Below are experts of layer 7 (counted from 0) of a mixture-of-experts language model. Rows are named router (the router's row for the expert), gate (a neuron's input weights, with its number), up (a neuron's input weights, with its number) and show model dimensions 0-127. Each number is 500 + 50 x the weight over its row's rms, rounded and kept within 0 to 999. Numbers have three digits each.
Before each expert's rows: "comes after" lists some tokens at least twice as common just before its tokens as in all text. This comes from a sample of Wikipedia text that the model never trained on. Tokens count by the router's weight.

# expert 7
comes after: " ", "–", "°", "′", "_{"
router:493505534508497518536493507533472451532550576590525451587440472489595518573472318518502465451457439403557443563598591387396492567470465484514512491501540489463503501550611611524479453529523485372480470402514490586499523478508547465448484485498481556512532509516511465549465523500500466540486458480463510604484460460460545485491547437581493498447516567503540477493520424437448476421519
gate2:471466353489533557547444527498501545449542486592454511549505445430558543501458441502532498486477532561465515574507556402468535572487520499566585539532576431478542582486498446472532449567514461503488490535549469490527565522499517459546477467482584446486472465526489496555469570500595539596521603417546591525564500548485531487595548571510474456529378516425442486477476507448539487594532
up2:426536493553508477479501512499552535473475482452497488434512501561530498559550508483499525430562561502542539474457463481579493487531494511468464434450449512518507439641484484406422521447517457487565508499466551601495530487385537484438526445562358576540545497533412450446431439440471507499445410469482550453470573573462441497444455470489606545568446579472509521508492519461481524570639
gate3:573469429620519568603492580476462511574505522369486478496490541510443522557512455545522488544464598504549513598512584479515598497520516530510541503536556479516415454425468463521536467446476473494466524467450489534486544520543487447570554489585506478515455540528477512492507434503597509496578537564460523487537538471469447483506499546441489502542464487461492431453416528545534539476423
up3:496480453499565434575537552523512442430406546411549552536544541413454561596569467527477543581478534468495487521529492373405506545503394502622541559483518443464446447483468512512492417402514428446444491475467475521524491481560422399576480466556513473442467573520488509498496431427596576459505530558532503437445462468551437486489470547563491595509437526538468522500407492515555509364526
gate4:522572602537488478467524567454522490482484449466535466400470471522466514543490505445527485547592420484543624533490531538400507479486496499584535525447535427456497480424518498494490475462527455503452406460571574512569515395468472471477556580489479472510561455504502465541495463532467473632419504530466530476491531524551453493528538613557412397424505503533431516468490485465462422496496
up4:457486500524507491472603513586539510490472535391405473508553577533441495493455492514602546489588518458582442461474444478455442520577495598486516452504494531503420496550531518490524465592463476440373606521462527505500393507498468502477472539465607564567540504520479453554445559533560577550482568515447587541463546461446453479438523476560539585462368468515515518502498633506451461508530

# expert 5
comes after: " |", "3", ";", "4", "6", "%"
router:478559473499431515614518505509492436469508577487473510633432481422538527551477492535530446515520521461470591541533531453481505466441422474507417517510542440519529581505507516503434491459428469410507479429524409486569496476501546520457499433550456531589530595476517533507511539508412584455541524471519474540485522470484566420478550407474461474538566487480527439484568410495480465484488
gate2:507487466407544492457539478506552588466454484479527460586564540465469531542429514402592383434528482451426450569469478652551518542509604542537499495467537551445582558500427505484470488432463503412601550485538564589599558520442462480401482447490547519507484444551545522516480483524473565515431462494493457414501478603530576562490554546397460487492486537438472527449502467595555533478496
up2:544455508562484466516467466384487503501554486517581569507465487538531465549544522465509495564483617532527572489586538495535407520463563534538590510484571441447407509500552591500550466584555528441459526529529469494446426485553513465439492553444545540480397501510498503434645492504533447446532429404482566548551550454465473519535477416473569495454579509357607568563515485463484555502563
gate3:466450439452614591416494495535502538518489532522554551552470520544480493517521487479592507532495391545500461529465521547521631587570511428499532534458495542433454496443477554540425458438493511443447473410510441529503457333492488458514502547469612392515490616434468434569483416510504527482500529447473476619434484501515470550527455460558515541527465463449520495419425530532459536487547
up3:527434517482500558450461474529400494523601559504457529494554516555421495465549526538515562491485421528450515474500514494564574507493552511520550559591555494602457566519514526542409404471609456454503497470425500555530532447460497488559497563449456541422513527625481436565433507540498602404513466469456456503466547513432555497517480499467564464525559524434457551485440505534462507512610
gate4:413548477584530520486454451560623546507576510435484449539456540476474585541553595525524518586492469497457599426451558512503515508453440554533456500468555634467489445604488484587536546547513501462591511417577453497513498601468422531474509584468487489548497537592578411448558388520521525491539460538594509543508528508494462542559580390465502448447506437445610528526492467480487447480504
up4:475466473438495509453406563528449529495454463483419621493577498479517500531419500526514516571516478482535507443576467493419555459521431473540579403513417519385523602496433418471342451455546552444486479489428489517477464480475567482486533501506438488477536524602496481545519473558458516511435530449426516460533481502527537561470492548548516479500541564488481533372398567564505560469536

# expert 1
comes after: "\n", "-", ")", " is", "|", " ="
router:529508429506532460531516456458495528497507514569508565608438507601421554598433453564565473475427429475485480506590460472477501535431481532588424503482564447472586476491456522509533523499455473496486515488617517572531482436485553543521585422453501538457513522558437506507562549571494495571492557489553554475397553563578598444418480474482442478525528483470508433482482473499554502448452
gate2:486505589471540462417604497567529585510569489453565540582460494623463442472429588611586461452508491455547533495525437481478455466516406514486360451554564502596510521518573435467479493606484541468470423519503505542525496494471533501483490432578542478517455543416561508477446500477475595505491530519528440487529477517475583547476454573575478505481551455509565500587532467506434483497461
up2:478463477442467515460454520491514486462584485495501538465355539527518532431454455470582423496440538547500476485391451522437492519574574448494479524449465462558513558484486615470475474585518485497515462496567471434433453563496597542429501476391388497391513496482496461505452469587503560474482487607437502431657538529480506502497558445491416413534482471493525425510512475464535420472441
gate3:535498485455499494474469371558471491549550568434509531462499459558500466499560450364562471452446561460467561513517425483454492557439417594541539350542486548578506543428587422574521524543497532473506427484560457467525511457549614580461554551538511495520465456530468471538545440522486559566458494462439485457536450591523556414524455520422520469534575512524454446476623516500460511538499
up3:441654479508483528482520537476430409529514524494520431471448517548467456445525514497449538523494473496625425499481472535513533450515483465426418509475402490468458464560419451433521493495476429614511485532520543535489432480438548469518503504496589461455610481493470531461511479493496558508468566432585594545568606563558365486496424594506528485458527507427606473554468502392540396465557
gate4:395528503597584448462491524516433519547482537468454497572516475496473555476552463556511512560452463488436541480504459446486452426448482511495480543476533532452598415497470522421494434451495550444551410487527403564460488547515513497426525473591506481504572492495503492465555465501485491503482555499515482392403582532520524481423481464497534498495475525469542420469573518468424477548542
up4:465541466427436445373486444395579445406580513538577554410489442542528492460507514413504559373516456515449462531522483514516607463461516527556488453533506445540459457470486498577516541532535484552428450519490418370474502400549463592502425480565481476503453536536512564538511508515480574520539465467522529602462536445481471436492562492437426458482433580594489535586435498507423491284548